Weights of a small mixture-of-experts language model, trained from scratch on English Wikipedia.
Size: width 256, vocabulary 32768, 75.4M parameters.
Experts: 256 SwiGLU neurons an expert, 2 picks a token.
Below are experts of layer 5 (counted from 0) of a mixture-of-experts language model. Rows are named router (the router's row for the expert), down (a neuron's output weights, with its number) and show model dimensions 0-255. Each number is 50 + 12 x the weight over its row's rms, rounded and kept within 0 to 99.
After each expert's rows: a language model's description of what the expert responds to. This comes from a sample of Wikipedia text that the model never trained on.

# expert 3
router:32 58 42 36 71 47 54 33 71 48 30 52 48 52 43 51 30 79 26 71 41 46 70 30 46 57 53 50 51 58 26 48 55 46 66 37 44 75 36 54 31 54 51 37 39 35 58 45 46 49 41 63 52 52 64 50 44 44 58 32 53 58 99 57 41 64 65 57 28 53 56 58 57 38 49 46 36 68 70 53 51 67 27 35 49 70 13 41 73 54 59 74 47 44 55 59 72 84 66 43 25 48 61 50 57 58 56 48 49 52 33 43 41 67 71 60 53 32 60 44 63 53 16 44 44 61 52 40 54 41 25 53 57 49 62 60 50 42 29 20 40 53 49 30 42 61 49 55 62 53 54 56 47 61 45 60 41 53 57 49 38 61 59 43 42 54 41 46 55 56 40 57 57 59 51 60 47 44 55 62 46 31 54 44 65 43 33 60 46 50 40 51 50 42 59 47 23 48 65 60 53 54 45 59 54 68 69 47 55 45 55 44 57 48 51 59 60 38 40 37 56 62 54 46 48 49 49 49 47 47 56 56 63 52 69 39 48 47 61 47 46 56 61 49 78 54 49 72 47 51 46 60 46 51 44 59
down0:44 68 51 37 86 37 50 49 45 22 55 62 57 52 42 70 46 45 62 49 59 34 64 44 45 65 44 54 60 51 48 30 63 51 57 65 36 60 56 58 42 45 51 39 46 54 59 54 32 46 41 19 49 44 40 45 61 35 42 39 54 60 62 58 55 64 32 42 29 57 42 54 64 35 54 60 47 68 28 38 32 43 52 35 71 58 51 55 31 73 42 47 46 61 56 35 53 53 39 56 58 50 68 48 47 56 55 34 51 66 53 35 58 62 55 55 58 37 54 43 58 53 47 57 55 42 29 68 65 41 40 75 49 47 50 52 34 56 34 67 32 64 41 65 61 66 54 46 67 44 47 61 35 41 63 74 46 67 57 62 27 61 41 69 48 47 42 41 62 60 45 53 38 40 59 40 47 71 23 49 40 50 41 29 60 48 63 57 42 48 52 39 57 39 15 68 67 50 54 63 53 28 69 48 49 55 54 38 64 71 32 23 51 49 56 55 43 30 70 39 64 56 62 60 43 35 42 23 50 48 35 60 61 67 41 39 56 55 74 57 63 41 32 57 41 58 33 56 41 53 43 50 46 68 52 37
It responds to: Second or later words of institution, place and organization names, such as University, City, Street, York, Angeles, often in tables.

# expert 21
router:54 45 58 35 56 44 65 59 84 50 46 44 31 64 44 53 45 45 50 85 46 44 44 72 42 69 44 62 56 67 55 57 49 44 44 53 50 50 50 59 65 64 42 42 58 49 48 40 43 49 52 42 49 43 55 60 64 07 54 62 47 67 53 61 45 75 56 45 61 46 47 50 37 48 27 36 72 68 44 32 39 33 40 34 49 60 54 46 50 40 68 61 29 43 50 36 54 32 60 58 52 39 51 59 39 46 42 49 56 34 31 52 78 47 57 48 46 47 31 52 46 69 45 46 39 55 31 46 43 78 33 54 52 40 52 58 45 36 62 41 60 51 52 58 41 48 56 66 66 43 44 57 21 67 38 36 49 43 59 41 35 48 46 59 40 62 55 59 29 30 51 46 56 44 37 71 68 34 38 36 54 51 42 73 27 56 39 46 59 56 57 48 57 37 46 43 66 66 47 46 30 31 43 46 80 35 38 67 55 61 49 58 74 83 54 77 40 45 44 30 57 43 54 60 49 53 59 58 29 53 73 45 65 61 43 61 56 40 34 59 58 45 54 38 59 63 47 57 46 65 63 46 58 59 54 44
down0:52 41 47 42 43 39 38 59 54 50 56 42 40 61 69 40 53 54 42 47 35 34 47 49 40 55 57 35 45 43 40 60 69 40 68 56 54 40 49 38 57 72 56 20 36 58 67 63 63 46 48 43 50 35 38 32 66 38 64 65 49 44 43 52 34 76 45 68 51 56 52 23 55 54 51 45 60 48 43 37 46 49 24 83 82 43 57 53 41 56 56 57 61 77 34 49 57 54 59 42 42 66 43 51 48 50 72 46 45 46 53 58 46 55 41 44 29 48 71 27 29 51 52 45 44 44 37 62 44 69 42 71 54 45 52 45 64 48 65 43 56 46 37 54 49 63 46 74 42 67 51 46 53 31 31 47 53 49 43 62 45 45 34 49 70 59 34 35 57 48 65 57 45 39 56 50 50 45 52 37 41 39 58 51 61 26 68 35 41 61 34 53 58 44 51 62 72 51 44 85 34 62 46 49 58 35 26 78 50 63 49 58 34 55 59 41 66 54 27 41 69 50 61 47 68 38 39 40 54 38 56 44 36 39 43 23 56 37 53 61 45 52 55 31 39 36 78 56 64 43 56 45 64 42 73 35
It responds to: Auxiliary and copular verbs plus adverbs after a subject, such as was, is, has, were, also, never, as well.

# expert 5
router:32 54 56 33 80 53 41 51 38 57 50 57 45 50 43 37 56 57 44 78 29 33 67 32 42 63 51 48 38 57 47 45 33 40 43 55 21 58 43 40 45 49 44 48 56 41 56 56 58 39 56 56 34 55 68 30 48 53 65 53 65 63 61 51 53 99 51 46 54 54 33 64 60 53 60 53 31 54 56 71 52 71 41 44 39 54 40 52 41 52 54 41 48 49 54 34 57 91 51 38 25 45 51 46 47 47 58 63 41 66 44 49 52 71 59 47 36 42 56 38 73 50 55 49 46 31 42 54 46 51 34 45 63 42 42 53 19 45 16 50 41 53 34 53 47 39 55 51 70 58 31 32 51 54 61 49 65 48 54 46 49 54 41 34 33 51 62 45 71 52 49 43 76 57 33 57 59 44 45 63 48 60 47 57 34 35 63 65 38 49 38 44 61 53 44 45 45 41 47 51 45 48 46 56 52 52 43 22 70 57 55 47 22 54 53 45 52 50 53 11 53 56 37 61 44 32 46 43 41 34 63 33 59 54 56 62 39 65 40 58 38 56 40 34 65 74 60 37 49 45 48 67 55 57 48 70
down0:49 32 30 66 51 50 58 37 36 55 59 35 51 50 50 39 48 27 45 34 57 44 37 42 44 42 59 72 28 38 56 58 66 48 48 58 49 62 74 51 69 52 38 58 73 47 55 51 23 49 49 52 52 62 34 46 51 44 35 58 58 27 53 40 51 62 47 57 31 58 53 37 54 44 53 45 30 71 48 45 55 62 40 57 63 56 29 24 55 55 56 49 50 58 64 57 53 36 47 30 47 52 55 59 38 61 52 62 41 39 63 47 44 52 37 54 42 45 32 42 37 47 45 54 60 62 79 34 41 49 61 51 71 58 51 42 52 67 44 53 45 56 46 47 39 68 49 65 68 53 38 54 76 52 46 65 31 42 38 85 46 30 50 38 56 72 37 62 24 33 44 61 54 20 54 61 35 44 51 57 51 60 40 45 53 41 57 38 41 61 50 38 50 32 61 70 42 62 40 27 54 53 63 56 42 43 59 42 42 48 39 48 50 63 68 48 44 52 59 60 47 59 37 53 57 46 33 64 46 45 38 38 54 55 61 54 69 41 25 28 49 69 63 70 50 55 59 58 50 85 37 17 40 38 50 20
It responds to: Common nouns right after the, a or a possessive that name the article's subject, such as station, album, statue, series, temple.

# expert 14
router:51 53 52 43 45 42 51 63 55 65 61 46 27 61 42 48 64 46 46 51 46 47 60 50 25 58 58 46 48 32 40 75 59 37 28 49 42 62 42 48 34 75 34 53 52 57 35 50 49 35 48 49 64 48 30 66 38 37 44 50 58 42 41 48 21 72 53 60 46 34 49 59 52 42 53 31 60 52 59 31 37 63 48 44 54 47 57 36 54 42 52 40 41 48 56 38 55 37 67 55 41 51 45 46 68 33 46 59 26 33 47 56 67 56 52 52 49 47 49 42 35 49 54 27 57 45 48 33 33 58 57 32 57 57 45 75 43 41 56 32 55 55 61 63 37 46 64 60 49 48 57 50 50 60 36 38 51 51 56 64 51 30 53 34 30 53 44 62 44 52 60 53 53 45 39 56 56 37 39 61 51 46 42 69 39 45 54 36 52 59 64 22 69 58 55 56 50 70 30 46 23 40 54 67 80 36 25 61 53 49 55 36 64 82 48 65 49 52 63 49 56 44 62 50 52 34 53 54 52 44 39 55 73 89 36 35 77 63 32 70 52 42 59 49 57 47 63 88 59 59 33 51 72 61 44 35
down0:74 59 53 82 53 54 32 53 45 59 70 48 48 64 38 56 60 41 63 47 59 48 63 52 60 56 68 35 70 33 35 50 57 56 73 54 56 42 59 46 52 45 36 58 42 50 54 76 57 45 48 53 37 48 54 44 75 42 68 53 49 54 63 33 50 50 55 39 33 52 28 40 51 55 41 38 47 48 80 50 53 72 45 48 51 52 39 36 53 41 51 59 59 54 47 56 45 61 56 51 55 20 53 36 40 55 60 63 41 58 63 52 36 64 46 47 39 52 75 39 46 36 23 27 35 48 60 60 40 33 65 28 39 40 50 77 69 52 57 49 68 61 55 61 55 54 31 65 41 24 56 42 40 56 49 59 58 62 48 51 70 52 70 57 39 50 47 56 26 40 55 37 70 63 59 57 67 49 50 51 38 68 49 48 40 64 56 46 49 32 54 64 47 47 61 39 75 60 66 57 41 11 56 19 57 63 63 41 61 42 52 31 44 49 40 45 54 31 46 47 60 39 41 50 51 50 60 43 32 68 76 35 60 43 55 40 36 38 42 63 33 56 47 61 73 49 38 43 50 52 65 33 57 46 51 35
It responds to: Verbs and verb suffixes in narrative prose, such as said, wrote, went, showed, -ating, -ed, often after he, who, to.

# expert 9
router:44 64 53 40 38 52 58 66 52 40 32 42 55 49 56 55 68 46 37 60 38 45 61 38 49 47 34 46 70 50 47 52 50 41 46 34 57 85 56 66 64 55 52 57 51 33 60 62 60 33 58 34 27 46 47 56 53 40 61 55 44 58 51 51 39 47 42 81 61 65 47 54 44 51 45 52 49 63 50 51 52 44 39 27 53 28 49 62 59 43 59 46 35 32 44 43 67 85 52 58 34 53 57 43 48 60 57 52 42 51 59 35 62 49 65 79 47 47 47 46 38 39 40 45 32 78 47 29 46 33 40 61 64 52 66 47 50 69 34 57 57 69 58 46 47 40 52 49 44 48 52 63 49 69 29 29 46 42 65 40 06 47 50 19 75 54 58 54 54 52 33 49 42 26 43 73 65 51 43 21 49 35 62 47 50 40 38 54 52 55 44 46 52 37 47 41 30 43 39 54 34 39 74 60 52 68 41 48 58 49 54 46 35 35 48 54 51 25 48 52 45 62 71 45 64 37 51 45 36 46 54 32 64 69 55 48 54 75 36 66 62 64 67 49 62 53 59 46 43 59 43 51 59 63 71 40
down0:34 53 52 55 41 51 45 48 58 45 65 62 57 53 58 57 57 55 56 37 57 41 68 35 58 42 70 57 50 51 64 36 38 53 52 54 51 45 35 55 42 32 44 44 42 55 45 52 33 36 48 40 57 62 45 72 62 40 42 49 71 54 58 28 54 58 58 56 69 22 59 39 55 49 48 75 52 49 35 55 45 36 57 61 28 50 50 28 34 37 39 51 50 49 58 53 56 44 47 57 35 46 53 69 39 49 55 41 59 30 45 80 36 66 58 81 50 61 60 49 43 47 49 42 51 35 35 51 38 57 70 48 44 51 63 48 64 45 23 54 46 74 57 62 42 45 49 64 60 65 56 48 54 29 56 50 18 62 53 69 37 32 62 61 53 47 39 61 74 36 67 34 55 57 51 76 42 62 61 29 41 50 59 55 38 60 56 31 51 35 45 55 28 39 44 45 57 55 37 41 23 42 45 49 52 58 67 46 37 56 39 64 38 47 43 24 46 75 28 58 34 44 44 42 43 38 54 50 65 47 67 39 23 51 39 46 27 58 57 36 59 43 59 50 55 68 75 62 34 22 44 50 73 54 34 49
It responds to: Middle and final pieces of foreign surnames, place names and Latin taxa, such as -ini, -berg, -mann, -ensis, -ić, Laukžem-is.

# expert 19
router:63 48 45 38 38 56 55 48 46 48 55 45 39 65 45 26 24 47 48 48 24 42 54 51 43 48 36 44 57 43 48 48 46 41 39 49 48 39 33 35 51 47 48 63 60 22 46 27 50 33 64 55 59 67 36 47 44 59 24 52 67 46 58 43 51 52 52 36 32 53 62 68 31 45 39 35 72 38 45 47 39 49 24 59 48 33 46 45 56 40 62 37 54 34 36 54 52 31 46 59 22 38 57 35 56 46 38 43 50 60 39 46 49 54 40 49 43 38 21 67 38 59 49 31 42 62 39 47 34 58 55 52 54 64 53 56 51 63 66 34 42 61 59 67 46 45 45 32 49 56 20 52 31 45 58 36 41 38 68 43 46 43 28 45 38 41 61 32 42 48 41 54 43 45 49 64 73 49 61 42 32 66 65 71 64 46 64 63 36 49 56 47 57 45 52 54 54 28 41 40 57 24 60 54 56 50 49 43 58 44 52 37 34 36 61 42 31 46 55 67 47 47 49 59 59 45 66 26 67 37 66 45 55 33 80 80 44 49 53 58 47 63 63 64 49 54 50 30 46 65 47 21 60 37 85 63
down0:35 51 48 27 53 48 51 69 39 25 42 42 73 51 41 13 50 64 51 50 30 58 54 42 55 39 44 61 55 67 47 62 62 58 72 63 33 53 66 46 45 49 63 36 41 44 68 23 52 32 49 48 53 49 62 40 47 46 38 50 57 54 64 45 34 63 42 63 53 73 39 56 33 57 62 35 58 60 50 24 35 55 61 36 65 53 61 50 47 47 62 48 69 48 61 56 44 45 54 50 41 49 36 37 52 46 43 62 41 47 44 37 65 48 48 48 55 41 39 41 54 59 49 55 58 58 46 30 57 34 40 66 47 58 63 62 59 43 53 57 51 55 55 68 33 26 49 51 27 32 38 57 65 27 62 37 49 49 45 44 50 27 38 26 38 53 46 58 66 49 68 50 66 51 57 69 20 58 49 59 38 51 35 57 21 54 30 46 56 34 78 47 71 45 51 43 30 59 43 58 47 36 40 52 51 45 52 50 87 50 50 48 61 61 56 41 54 54 56 46 67 36 47 66 03 59 56 51 38 61 60 60 57 40 40 50 43 66 38 54 71 59 63 55 65 39 57 36 37 62 52 41 53 60 44 50
It responds to: Opening parentheses and quotes plus the capital letter starting the next word, such as (Junction, "S(tonewall), Côte-du-S(ud).